Experts of a small language model: a sigmoid router, 7353 steps.
Below are experts of layer 3 (counted from 0) of a mixture-of-experts language model. Rows are named router (the router's row for the expert), up (a neuron's input weights, with its number), down (a neuron's output weights, with its number) and show model dimensions 0-255. Each number is 128 + 32 x the weight over its row's rms, rounded and kept within 0 to 255. Numbers have three digits each.
After each expert's rows: a language model's description of what the expert responds to. This comes from a sample of Wikipedia text that the model never trained on.

# expert 14
router:151133152099158112131178177147183161156119141093041119072101159139171156069102159155118187135131187197131171121171137116095082167101127092104118082202141115142153182127116119104116154098152093156120137174155105138093121146176115109123118096133116111157132138215142099110152113151156118111140134113166118107121156093135158123117125108141136093144111124086091157115105191096133151104076084175145103095099108255133116133069117104130106071109087113111151109157106173148131171107148103129119130150114115148168097178154118113085138135132061197114063101117072200123103137074121178119174176190121110094196100090099128106128147134102178081198151139117141171148134120100104106177071114143130144140106132154127088117154118133127092091130127105140141124129124058116079140114087067
up0:105118092176172134127173141112145110130068083113119088112147159109130144162074138122136166053123103137133143076135160093111091143072188106123128097118154112146069180122115159121141122105128119131084146082130113109095162098150168152124095235108164119122123187115098143144155157177093170168139187172180140029114153091109136130120118089163110126144088126077161107156187142129113146089064128145114129131072049188146117110151066095122099140121111133082128139121103133169181114119135162110132145155168098089146133133165118167097105126109113134131159115153141157162070085098064128111193156116129129076117169122149124124123169089086134131190175090141137154110149136113157151164150105119189188116165125161187172071111110131126109073128146130154172104079109119156136193148051075
down0:126105149065135133160102099065166167099068088169051113066188161120113155164160132104122109172158175128080125138131110122121126087118155135130091149162106160152130109150159167116105153113114155144156165134132125077121131096127179110139121127130102113129063114051119094117113134085099112112067107154190175089114097170085156141116086099145180151080138146163163174126171109128091115144149087133148050110137145090162115140101102125159120138123177098060154090140105160166149164089099167112217107196172140134137154157161052073135123085123119102172153193093157141149147174061134132124135154118162180140132083151124147146149112122136193138130136119071123167122137100165130089142128144104165194094071084110108136150119089168124154093112166118117163100104173075138090165185102096
It responds to: Plural s, suffixes. Final suffixes, especially plural or verb s, plus ly, ity, ers, ist, ation, and the noun series in TV articles.

# expert 11
router:127133137167156162223093127119134172126120161133134133127119106120127079082131092100123117113136121059171178096143146097134178137066101167130135056124174131178133103154127112204087091108160142167137119162154090069141142073142046077151134105139107150124126090081092174124080088181138166143123139117128142135148149098143099129092126146173107108140159096178140155131115099131134145124131115094178113159125115107177101121151138162104164163166118118113139127110118098216117123102135159110139095084110156086091070143099141207189084176167107152136135107174143115094136206147106093165112148157146095090115168116146155131134153149124098174152154131091088164047128106111112169078074186182088201129134190129114140148116185124086103086137168142126111090122094131154100170092066087
up0:093124144156163146118166137104098115168104138177120125146129063132140098115075091156190142144119117078120193149082093108104186116069080120093135125127118134098148022151154132158049180161123137109159094167136090110151134127168094088154108106169082169130152129086168128144103080131079095107144054182182096141118148125149119112137128100255050130105136118153168151136141159179132152157146076109155205154167132114113093149153106163141124110127175118157150123168087132135148157119127138143114166115107150125126108131151074195200117131102086108080114119124157070100119140150083132125121142148106169075141138136123141114094139127132157099108159103105132176126164103080082076134115162094145101108147172120101127148128117207152083109149094086136122143099106201125100156106128200
down0:123162163140109130144088138131122157149148071148135106098140139180151111111096160079102150070042116117151122104135059107135165168138121136082114107118087124109132125171139201143127182179146112133112130134122092127176122144149128130168110128127144131126184099160087138118051142161188105135106171136080203152168145138087143064138046172095157090093115125128136082165169125125097074072087154163135164125142123141087127129133092109121088125106108130146127141123097095129103118097152146148125151177112132174171177092214140130174102127173175119168176163134127156083089126141123145065179094117191116116059102110097139119184172143197141129086156145091094105113179106146156153093069115135073123089099137109132091135133149091121171087126133081085066193114164132173133126199112105
It responds to: Table headers and markup. Table pipes, line breaks and header words in tables and infoboxes, such as Album, %±, Order, Total, plus "the".

# expert 0
router:114113160122086094126121148152138161106112119114101132088117140083128202145121099097155079115103150107161122132173104147153097099100083122115157137152109065075083081095166178119176132143122152173124087070167113118152158095076103155109113100129084144110178123094125084106186132194180102191137111146120124118138180094169128165147127095092152160151194173070134067131176132101107212070156128131112142124162085136126159170155077138174142179122154147147156124100089101152139104206075163094157129139151121164123136139129127162171210137095128105140112107127072115129083182184150154097089118110178133132112136119145115143086116136091108080168124162171083148122089042125128112129175115079092147163134135087066084109110101101171185153146134137140139090106125141094196147089131177
up0:165143157126121134152108130146139085051106154159133092092226113107114164114113132124150149094142146141124095113139160146171104106106092168056120114149150128063172085094085106081103174104092097145117055093124086143163077159073177138171103103075120113137139108095182111139151103166125136162097095151147130131153169102157146176120088097055124113159239133149102178123161150114119101116119106116170110128139094187149169134115095049144103117096121202144130088121139165152138162146077155106158165098159130168117127126173157157127148070091154093145133130164090122144156132156107179166148068164147128153151143152152142100069162133162146142120179155110075157126134106096112090135150108114121138184119035119065160163101104156130164096117166154125085111106146099159092170133127064
down0:138113074179130172120094111098183152150157130138129075145120117161166146145055092160116158088134173110103177121132160152097122158075114095154137122108113099139114165148150130182188094161119166116132142064151119181108145069117152100155130089156136137146083185095183125164182106131134141100148122138110084139137066146153170133147122142109087066142093209124145142168126126147118069179104150080083117154085110105084101123124156128168087212135142185136127119120105140155093157158132116119116127092098099193137167109085126101136152133154079196079094108187162082101057139142143116132114098157106183186071137130177059092204145139130085162149140124100134115150070116137083157147080112128149084093134128074148140136112183096137092147099111137130087114125152098063135155095162179
It responds to: Mid-word pieces, commas. Inner word fragments like or, er, ri, le inside longer words (ign-or-ed, Chev-ro-let), plus commas, opening parentheses and year prefix 19.

# expert 6
router:164126078139139098071165137095093083140077110132169164133099136067121132168095115233129169130165046107119089132179180139140136115202153144126114124175133112109094121168161094053093162106149185156132116112142142110167089110122143102139155122092179171114136160140152114170130137114084133142099118164149117117140122171161133155214148140211133151109131144087130139165159157164125112163127199084098104109128136109130093126123106116085130116121107166109116141116084164116096098145134072067082175144141077141145103023107135111133138116107147049098147178097065139124171139149145098155093167174081126083088146092169204140151079070116079146126153162136153061128100094124123135127087096148100080081113136117124127154117164152087101129162132152114112130156133141135150089171146090
up0:157123126145156166023109160144099124129137152140105154102133103100042107123103156079125111150082131066165135183076196178041128150130162104107152127138155124081103130157062119066117180139135182172128162104102142121108130147158183123084158177142122137114116163162103097116163134087156076102112159189148151162155128189162124115149128120135072146087159168139160176188120083144142122106128133108142116152120123115135165152213082094135103128093131155108149123161061159112148139144108151127132161147127099112156049105089164154125153137135099072114077122154124123141147140124123114171169094121150137130141148086106191154033120078114138139098048158092205113146121157068091087146114150095121099106111123073157101103148162076168091122143189143145104145113129125120152153106141147
down0:106163070159127081086112099215146114067118141112162166084107185139134055131171183156115095135133103119169094084139129127116113103125111109104135185197155150119143164152161174090128165142102145153146092119104110117160137106150095140142200150168175086130162109178155145121144135103140112129127103093097140111105093116173167076129145141138132150127117076167147076149110104161098168112192072119119191147211130094159111148123084197087088085132155120158098123144128130118177126121119068103113152097142056099129156125113127171043097137172114130130182127123144102121139115141143118100106182161192140114145137147133178134107097128202086074048114148122176102089093077136133134150150093107121044139106092125137119175104086173138119166082089118102103191130132131163162130122094128
It responds to: Spaces, pipes, word starts. Bare spaces, table pipes and periods, plus word-initial lowercase letters after articles, especially f in fencing, falls, flew, fact.

# expert 13
router:134124106100182147112175090113131156140101155118157124075104103239125153120120145084149144093089116138135141125119138094131134170094111155111080124180122113140133126148114112148165179131164103098093138106134118181213163160101156129083176137157165126166122107140102114138141121114119178145162085121101102161120143171166105177101130123117137109105128086145132114121179091095121204138140130135135175125161116133127105214163151208090098094151128113155091135119187159121161114078132177183094104122111106173100120090122174095076100122132136064155184104154167137086151067126133126112145082176118132135158078094091130167121093121131128097119112155086200046125222160131134151125157091150150139092166069136095101154114091122170121126074145122094119168057085108120100096199140200
up0:133104153115172089099150060163120140121150125120158131129147070207150130146097123118121077129111094121157139169113140137061147126105080141097084157192145107173148066077153100152161104119133107047100127109066178147162157135127122134124102176208115122102098100116138198126164150132108123161160106128198093160191186082123138110143122075137116125063145136129120151082123056130125111098068163226099154123101076165125131172166130210119160123118101119161177157091117067128156160133142086169137173113126149118118091116125165134085129120138089122123159121138143156098175095131131130177095143101157144093081104108097160081111169052113151085114113149095103118172160150148152108112132106155142147096153102203134133136145147140125064172117154149122120106203109096133097091089128168
down0:089144143182119107134116138065116158147071125140067126110125127138164128132153118127082166088156137097120098129102086179126151127155138118117142067056094113163148139111159136105136181112121132056121103158100086195137175102153201137111129128160122172132102172138125129156144144164110106080179108167114100157080116167167121132114150169130121103140118069096141081130154176171088181087151065176129111147157102151115050094112177110104063148142148092134139092130103139117111143035135123141121122098204093136090179148126149190096099076161110142170148091118170096064139121070164121193154102136085078145093138163100159118178140164217141123146110122124139118182116120168073096158123127142095104100123111101132125130188073150190155102146117172120101167095181121114129119165119164
It responds to: Capitalized word starts. First capital letter or syllable of names and words, often in tables and lists, such as F, D, Vi, Mo.

# expert 1
router:152138159115143129112159094109112171128137137143104132129173105170055097095130177113086119191108062132087015138094146101181129118172123149215179132147124202100099096071126083113128159163112163110161152070107124100078117101141122207106174140059192127117129118137172159109084116093149120141088108119094137107138113111095147115108137104134142118111138113152119109124084116180122123137124110083121094163120137068135147101202155145091144178131102093128127132132166110136175184155173113146129153127150121162113168130140180110130084132174157090107189115137138098132070094132128118137163127141114084125101116225170087138123142152174191118142104142137121119051079129068173170138144126132148085156107119168121117132127139095117150120044136094075171126143151103177159124170161064
up0:111132102143136050093073128098121103128176110156106103073114135054134121123112078098156163154098140121134131132120099110109117140145076140153166115193086141178109172111131120138159146147124100123196159046146170175116118136149055151128122148123170137161152102210165122084106135122127183156107142131085168090082099159192134053162078147143104137151101115162127136145130083165118153067173128145108148163147117109116056118162136175104134114119088086116077129162182099134141149102176145125114145102111209074155122083171125128112123199132167188090145156128078178064140097149111083109085114141147100154095166178076117169107114046121147073135113111147129141099120119143136137104154183112094094172140156148145130111178139131143108123114136143071099179123127147200106092151162162
down0:088124096155101188107097103164101092177183157105141176166122125127073111169157091113186129195138062139169172183155126155120146115124192141157118174128154097132209081097131117117141141118128092159095099126168212167218054172182156102151132123155097129167153109077086132089107119129128116145076165132134088160102138087111114109136117169170172143119080125110075165151167177098140121147179117121074158108100140108154143096113093085149115153180138130126109067101114085133134103160095114119154126123120135121158120117103137090119081099084103114120146121115120117089136139108089150126150152118088192132124145093203105113127121129154076106106146097115153142114126107156127111157109074161111106072176144076076122158119158063083161186151130078119118110109124150136131114218210093
It responds to: Mid-word name syllables. Inner and final syllables inside words, often foreign names and place names, such as Narrab-und-ah, Bidhan-na-gar, Gal-ia.

# expert 8
router:104108177084136112106088132177120128038116065131158134150135132081137148072143094193167108106165128159100118131082185134125149066151203092158172157081111137140147090131093098179108111142079171094134138124169180118077138176085110142153088145139178109119148149086132143188126149139138129088112111138162155190016161168070115106114154130114123145132126193110113189186128091108232090151107141158148170204165130058080093115168124136160128100092133089152123125142125117130121081137144134086178158120111174114123126121161141159124147129112099123124098125095162151142126090173072134128164100071170154137149101131096079161101168114137125104121171105143136111114107133199107168088112122065156121110108132127131157120117143144142165117084090098104189193119132140095110131123144160
up0:137122206202084109118118153109088119106171136212188153143081170153155131127152122153113118141173108119154117149158118102147117146060103066182127158083135141180149073095113087140165126111083146093086071155100116162134159093116122127113096061148149152060146141163128128147166138208099146117107083144088155131131185066154121169124119126123089117152171125143071181061104058137152205068109214138107113098057143137111128142162189106133124136119099122155130186101121127146166172120155113100177134194096126121144097169123108174099130078167086080095134156159180144090162080162099139113105085145118173103088106161128157120130115087119113085148115160108146087106153162119117106126136143123120128138139096089151154116102159152152154132136140102157132147132103097169065083124082102
down0:161109101108128121107132103057144186107109149115136054057097074145175215154092184118137125135143071117147142115119127120157136134093130152115122169100143097094088133135121083129063106141146171162098122127105094105128120112114086090169154149176131058139140127154152166108128108075152112063178199106110146151143058135154210126071128127123165094098116107070088133089127185124119071172100157114164171138150144111173085095119140136091107128132151126153120116109181128100153121116125180167102163157142164101098161150115093100132144193147152102144163156131097159111106117188186141116132118183114194126115161131179188060098090163121129190098093104138199121167114124142135186118140074095127200167109113131119112137102121139110173098111086117126156122152121135054149121113074162
It responds to: Foreign name fragments. Pieces of non-English names and transliterations, such as ang in Zhang and Huang, z, ć, Cyrillic letters, and hyphens in names.

# expert 15
router:077129145131106163143109109174094062180089152118118133151134161143086141082131144128134092108140141150105169171068162160167179134170108092038062171071145130100088130115071127141119142132109089124153095155086152118123168134111139141136168191117099154070122148088112147090129076169110153106123164124124123092188193110076176036148112112123102132170127137118145087142104156097150110160116150150078140100142103196117129058084128133082146160174138154118144137133127128136086087083137128107160117119153126141137191104115113077119096116145147168070143216165179123147150103134154127127078106080129142075093138199128141118141124160186146135106056116125127139133179087086117099149085093105154108067090130123196136140166103118132082124160149115192129148158182145107175141087107177
up0:157107159132084141133179118144130095199200171141119166117139153126113130068129124108132143139206094174109151170141126096097056160162110129105088161068138103136069092130074065137117144148119132193117073086138128141147141172158098179077164093108060189127111170116135113109150111145118155155106138077151118074141175097131113148143056105136109104130179126145167118154111081115165153182131098115108095173100110153153143117159111145146153099112152080185131126124090061142134136167128101116132180205126100106073158201127157108135106154139156097071119161140167139086145116082166111080155038046087139141112152081144124161123158061146146112127156129133173158163120108095151134167132091073115133140172142097086106108144091096146094170131105128090108149139180155134110148172141139
down0:091161111141111136116131115158095142104034161201148027147153153143154104165113139111122130123092167130145159120090181148126161173103095081120155107120095122138194126093100200160140087092126128089094145156131130186169143117106161087138139152157099144165082117095130119218093120136152145111207178184056168108095093093125070117156205099154126140096101166123085137195080118135156107174193159141095124068124132124116146147108096090107120164128105111108176136187091122114134151108121173109091130152105122137153125045152147182131116113171082131104150109102121132195154086119071150121128105112144170113143147103180096099089125163155111117145118093083144160156092119111156136118121115136171128078120137120120158201117113091163116113055116144080165135132147098135168094116091125
It responds to: Punctuation and prepositions. Commas, periods and prepositions ending phrases in prose (of, in, and, for), plus mid-word pieces such as li, th.

# expert 10
router:146103118198153152099150076082119091115073137102180104148126134106146099194149142112169130115095109118104128131187136064119145108061143107120104092098166118154151197206149128125093065116117098088144170149121105105159121125116092139165105152136159078111103162165140132132130130127104066081132155128148129167126065124092107182063109132136176173137076134167123141108117169179151114117155104133171114134148126066148126165142106102109123143075163046134153133153161153066153140081097145169098133142125122081082093125088098115142145161136140097110145157078157100126077093082171102113174083167109143174125119061111143160085163153092129149124161057142129126098175102172121124101162153157097132166115118151157153154131161188091116226170129149116150115151179157163208104167122181
up0:148150168211162142122127131119150072164147121145152095197107147063159177193128113055095111141092086124134140160151148098122115140092114134108113124086167119109127120205091112087124199125130175104208101144119117135146087159079123145126139100141150110143160149126099143120166110129120124116156120178166141133137063080115123139109121113128145179079180072067098114121144062053084112114166155146162096172205096152111076141139113140078111130081084109086137093122179070099166158064103131079141169120129159128095109117134113088099089110122173104142094148156126141114143150167168118111126119204073104150142087071091153167100132200062124180125129108142104125152178175150112086167153153148123109171140095126149181105152121140137122097140116134082108153112156090181182152142111148
down0:125131173162216066182127119137143125094185126107084127165167120113111134170059070129112128155133112095127124138136139143129196189137119159127112159143112190078148166175133118163145080115131085113079135110135090059113114144158145167103202083138123145137105135111160133126143074130054147121144182148091142163100151114102107118125153188128119162110139099097146113120117130163140130187133092159087109084109080153167085112105124088150096085141153150062119080180084096138139073188130145135163159163141107117111158112143079147150155127117089112106167085111132087120071181178100149106157127099110154144117116118155138189109144066159121147131122126137098144079086098147129142061163132180167176117161098088074162100097136123097116123173130113212139131056122173162158187101119065
It responds to: Word stems, label colons. Stem pieces before suffixes like ed or ing (Cres-ent, max-im-um, regi-me), colons after infobox labels like Born, and capitalized name starts.

# expert 12
router:170177157177081093126139146147155164124177112185164132107177091195117135104141123140151164144125136181138069065118134105015091126137114099169116103148149152092172123143149126152110076124166175090143109116088093109181094111170140132134190119062069111179106130089095146093145193089081114154151114113085152151123135089176128128136090169122123111118153132179092177177041078127101142148128167126097131056135179115104140081168095115162129111118096149129086152145143126128095114156141097102139128087141139179141081163170145118111169081132178198134034090116108145134128142141141077153046170134086136135135143123072168134107117150117102113161099118147146167113122116098180155106160178178118156119116133156138103177107161139119117163100077128118121140091099150088080116133142100
up0:185095124158078116094150161114145186147130124139072099148115141137182152083125163129149084141101093122165132063099149097090061124130091136165084178144146086126147123105174050181077125112138143203096108181118100099110107154141188159200179132138132142132109122091162131158118162137096148161143071132090102111068145114131186099123092138118068015105179097118159136157155117150099172108158158112124155067170137085169114114087147133050151122129128086134084160204109155126154158103141143129137150123147186148112098167146152110140151149150134120140135153135099125103106106095117112055084142190108144125116064119122130086119100137093098126148102075125179159131116142084099084122061137097157068162170138151172175106129097138123107130181145129141170119170169137139133133155162170
down0:133142117146151122115114114128117133114110109175119091101087114112134112112137103139104118163088113156135122133135133159108129141129121080145154133071086160143078147122099092154242120126111085105109102139103138094057120090170121106150191155150123165165118116162136079127087165176143138100176130187149128156090156151177105069119146043105111199137112150153136090121126095168141082128075102184107181144126086181033153148096153079109121145129082147170114129188107138119163128081114193086137102130109143115039195187159113155079141125093085180155141089101090105143138183140142116160124067162211068129080141163113128153141181151137149083143098112149159106112090112139137217148124131165135134141130086159071144165079153101151133103131088130161119167130150146142133131094116153
It responds to: Articles, table pipes. Function words the, to, was and table separator pipes, plus word-final pieces like ly, al, l in told, Thelma, These.

# expert 9
router:151140147105123090096075189114136125137166132112137133134160132089129087138113174106141132196149132107118125148062084199159121141161162140175159094099125130192152092079121087068132143102074090162122137099129100153129119124131140090108068106141139149087141130171140137140101135116079124143154141169102145130148070117146109147155154146148130158113119155102081051042177060161100087094116161129157108161083183166118101115109147123187140109143107167121152171144182061150070111118116143123140089126120099095145125161132130121148152114056075095121144132151119149202160078127109150101096138082149091168140127170126088121171096109102155200041126124131099139158076205201106107143152108109152073103156123109132134088169139159157164105119119172231104174148122156090092137103127122
up0:190119145091134133089141097190119112095104200140110139115197093124105113161142101135128128174135119156147093147093151174188103138164143145171068080120172153155157092094099155079191174159155111133115100132144128160115162114165129139162111077133137103140140155128106099117094123122151110130166088109213103059164110151150161111058124083138120149131154138111160130153130130130101128107074109132094105215104124173121100147089146079146160204107127109116145097086170009124127124128140117028147103050126074081110125126109078164093123150139167122096172135165117153185146126149129094085122128126099163082202165163095153082123103143112073136129110091126141138121157118167106130129152126108146105119081106166148084197163112123164177144095122122163103136180133101120104186123096134
down0:152054107089156169083141112180130127150120083123106111084123120161114171133077164120101108095140112102172069070115160136133148068143135166114168116135068104125151177125127158152179112139075158113073126130146121181111116170143105138090083124097153153103082114098059176094152150149100173130205155120121103121141124133121088121087119090091136108177087153172132175105119133177128156106124130165147079093159113088087163134085114140079150130185131192156080117173118127109128158169149172171192104170180129175129151139147185150144098168131106158152096137118099118139193163100085147125103116146132139118073120163118134116189168210133104127146154117156072141097156157137123130034118071150166053117154092122132178151169072116110084119140120090127108086068161153132109147091107109
It responds to: Numbers in tables. Digits and number pieces in dates, tables and statistics, such as 19, 3, 50, plus commas inside numbers.

# expert 2
router:117065138060111122118168146090096075113175088126100126174102126130153112199113102126109139128147196114118157118089076147117117162152115126099135213076142121147125122097109163063114116166155089146123128125127124153125108140154156058117143142169116166101106083223113125188184135107145127164132152110103153102058119129102096102113149137113105109102124114117145081149166112051108092112096122072076165110124133100184180090139184057189115066123116161129148101099103178084162151177129104116115137154123168103139179167114111165144154100119125097161109084083170108137136122115095192137157140111117138131133135208141103145143137109135131142095109122151125140134118239199160129147130083188121098168112138132133200056100150111171144065158088140085117106140121120117131154136146083
up0:100080180130189091180122113119137111175184123136152105130132140183122141125100132143107167148183198090140081112146105162120131154154105085102087144092128095106136127045118141080161099154170146093145155107132111094125069098190086166193133180105114111088120088126166163124174130149159171141130102098140131144095103152166109073100149108116108098149151156044141097112122118093117131040104105119071154143101127109151156085114162105111100127125107145164129087121167140114173107131127113121148098095122121076160086109126173153172135124086146099112111150101148167154122192123075145120101087107110200100188158110085127106077083132124158139126091191131109114123169201179174158111153121173082082160145164157155140061134152176136095106231124112134155124155137131148090170129062145
down0:137095142114117099134165108116129097255145107092128183125124097157146090120094115173104147093168159089087121156145117119139134114174139113139153125142110117124170150097153125117134102138161162162142096126129120147095094077123150138117107176064128112137140091132137130130120147071148148118097107115124125113103096115171094110068143172156165111117132186110152122101122162110089114104147148134150131127133149072145188099135160068164173128107166116158156108095122169088154129129125072096093110089130143099149147098136083131153124130130142127160127154101165131137152186136102130076164139125151115117155094095092098160092059151150128090154078134073141086187130139112165169123174109123089101142162132123164143116138129181106108170138084180124077105085107153140144103136141128
It responds to: Line breaks, list dashes. Line breaks, list-item hyphens after section headings like Technical information, dashes, closing parentheses and table pipes, plus some word-internal pieces.

# expert 7
router:144161085139098147140101119172139108149136113143149174108113096140159117206141147112111125103152072108182167157118132161149109058135101100167146137122106127142111124168151137133157172103137175110083157118130209100089126137143129120139128109148085106148116139149201176127117100080104131139123123123070151101162119128106125143092079130092112099186154143122082139107072105088065120145178116146059146150061121128105147121113113162123130120219119169092120106066096147067148186070123108072173112152183159114147176138133131093132162126165137155116124176155155126079137237115130086108160178133093109151174092132141174142142113132117024108126129166192099160206177130083073106101111141041138123166109126117123141109079142115116119151083119133068116129139066140144151111123155127
up0:142153152083086115042108166131137140130143126101141149121157104204079168170130183116099159121154084144190108146128146159143116081095101110122092152116081097101120156126080175122177154127113127091123133124141122178113082166164107163159149172148144148161102119161189074142152159118102054102131168109147159130195124168148126139112081062155180148099139167117116132105082114106182088156131165146127134119097127121084066128071124105145168118145157159143131101131105060083094134081118155080117170135138119081171122169118180081118169071085084124114167114081117239160133094180126106059140113161120140146162109111142093103139158145202097115083105146175154113127137086159093108142058130103138097159110108120102138147147095115133117187154133171113120130125072141182134147099189090
down0:113113124149112115145153115122134183149086084151135126173124073092141090133154087125174127119077171096148138173146120145189086140138146144158158107215181163097112113068108080188126171129119141155135112136077083123075138147099085103140137092086108161146085134128196114087066197093067153132088092125166089119066138133132127136127089104118070111192113116170143086124120050081099140082128144124122159122121187138117174095143134144109095107142094094169188151118171135199134118156103171116069139134128157203124186137136111114093071112106129105170162109165174118069098181148103091105156143100125128136097129125140163167200106107052087132171135138112108152107084179138152137136111131099164150165109121119167160151076111155147128116134175117119102106171060161140144130168143164
It responds to: Articles and word starts. Articles and pronouns after of, and, or commas (the, a, his), plus the first piece of a split word (A-quitaine, jo-urnalist).

# expert 3
router:127154092195134143155091101120125106143161115163126108152139135130106157153116111132070152122113097126120078138168074177117122155181127168085128185094089160135140132098164134164144127113100125142106129188069172145147134134168152152121066100167139121180127109096131137115147178073152119100124093096186095096159073146136200127194156136080105120071100098170184163120141169191099122141118132133157089086124108124125114175039131111125109166136176131124104094117093089128124115196120160181113161131111131088113116100140099123131049122163130164152171104144118087128172150114143101164129133085111153138057191099142109026180117110185128113062132103076137085197133125081130106137141179097158158110177120106132121114145071126118126110156174132140052096115123168178074123154150164
up0:193114189153156155105109137128106154172116084105111128148163138128102164152185170148106214140126152111150099129129073137143047158173074084157100117135150195144066175137143139153180107147135112153098150141111138146097134126116086088177126101094100139124123147131153118132151146116134119156089121131152160129114125168069130096100172097119101119118133104126093161068134117131122153093081103138096091112081154122142116160147096152169075121116180120100085088057164096110119147065155125194161142077136099138120127153169192127026112087126119116125099088128124087150106143092085121133131094114099085139082168125113139114175155119172142142189150166100242153136147148137147092151179084081094153120136094114155124167163122061150158139133093175207148090123060181150132093116145116
down0:155118130151172145106148100116085116147116182148094162162132119186154149115177088131115171167128141134155155156168131132182110142093110138102130126077118162125152191160154127113147103077127104071103091046109126147105159110086216061112137088090098127148069173096119124190079143144138117121131103113174138180193107111101122127066202105136104144121145075184150097132152157137118137130136089154118156114085143118132100110098130106150130117147172111128078140123151133127096089132143087161163092082116146095151135122107126131069185094177100117135107152111152134081181088069139155115094112140106120125140126138106092097143161099172163128127142214125200158095083155098150109090195099137165119109092139121203114114142132126133067116112092156162163118116066087239109105150080194
It responds to: Spaces and e-syllables. Lone space tokens in tables and text, plus word-final pieces with e such as -ke, -es, -que, -ence.

# expert 5
router:065150039083132162151128160117156148125147173109116110154083141097145108129170090128092074103132152114169177116143117100112130145058136171147099079181084122108125201172117204149163147159175112100114134157182111197066114191108182122129143135123101137128105135107116063107053107150131168107105168148131085131133139193162058096159096122172132101162084072097190155103156154105127092142153088155119127160096140209108151134082132132064098107110106163126098136137142157127146185103143093202097122148098098152182124109114110139082109158119149168171119129130093148097174128103120154111153117150149147121194122079139163100145125103092123173163166172110134150169103146134115086169124098142120127127167121090114119159136089086087099123171132096131141111154153067146067111077098083
up0:110113086116122165114112107107161166104154071144155154126130182156100113153134131089137111102120115110154140092103129081121166168148152122068098093062133115192102131108150173100132108088174090138098133129144095109096125145168202119137116142123137182106125136143081130115202139170135138059145181116123123149151158157112156129143134053147182112081142100102166144128144157113082133094151105112117073131106208190097102171107098118110128135095128094087087164127113146189099165138200120111151188094139075153152107091150124124134109132104139165184060158144130122125125082084167062139074098113144116179188064180153105153100124113124086134070102154117068167146076104117208139104149071140108170126153127146161185110152111075177108092185134164180114119169160153146079115148127116
down0:102100135121216160100085158146106157122142082146132134149125139183128131095094116071104157134142109109162174158102103125142096169053122097142132125192083173131174129124183151111170114132115155129147114082107147164125143107101092114105065120134110145189071053116078134170149185113187134128144132191105123111186108159126075122120122063099121127089133143170080135110082145127144130151124137156096083115123074108113198097126152166084165138085140152154126114171119098163106069117087152117162109121153140171119132121158179127110095135082161123081105151193132146140136106091093076123135124140151127099077115143118147167132142109127087106131088135126165136130163074108177137100101179169171103087167206148124093093120107099118188132061208094169120130124144038175163123194154151
It responds to: Inflectional suffixes. Word endings such as -s, -ed, -ing, together with short function words like a, is, as and in running prose.

# expert 4
router:141078088103074102179135077149079072194124191104123129137132130104197110106072160169133099133154181072107177140123118102140150130118111071108124212141144101149134084031111122083173129089142093125125091096099162130126121118120176085130165189177082110152154106092105118155118020152184162086136110161064151094104148143066162126121145132123096137113178149111085150147115140092159155119163138083119135113137142131135165141094174144135158108151181155126072108101109137130137061126118090059094102124172142101115201094110083129096110083099190119085167193146159140123101148105108167097127132127129135114132108146166117135096096121173156143184093108115149096139195110128178139119156129102094104120119151115190122131116099127149120165116108123136108131140109093111217148142089107
up0:107043091154057143163162098110087140117152166180132083169160142134117165127146057119136156160116076109119179139111083067137177146052086145097135158110144096158092142109160210113180095081153075114073137164119194115104076097143102202143058161153084189147116169109184171157113139176127133123097109115088113126094108118115132119127088117120130130107124189173156178173103117097124152138096161167049159178094115183122142152099147106121148127136129141154102157080144137086141138156173100149122174046164129177097146153094136063126149154130081114124140107200126131119142056101157108141161137132098127133124112119148096103134123140141183105169087118093112204118104141108121091109165111139166113141110093112116098091154098158127191164115132137110143114123111096127126130153143183
down0:128147099129132094110103177121049175128181186094173132157116160097100155138156117115143124197141121124148174096117104084148069096111115162149137173105162116176166148165134137141119117163146097146101102209170178094082138081132071135130119093146073099118147160095166116131143155139090128188147104154149157183090087110136111137096138137135177084122118171133115122072080139152120100157137128079116157160135125154212114175114166168093093078110062141140100191128156101092163201130091145110129192093127056097122093133093133126147134079064117081156085143163128139165108123092197164188116173107106110113162060117130086116154183120081145097159126120104121043083118108133109104104090132095117081159102116162108101146110134114166148117119136187164154140102165163087125141143150145
It responds to: Conjunctions, structural breaks. Conjunctions and connectives such as and, or, but, which, while, plus of, in, commas, periods and line breaks after headings.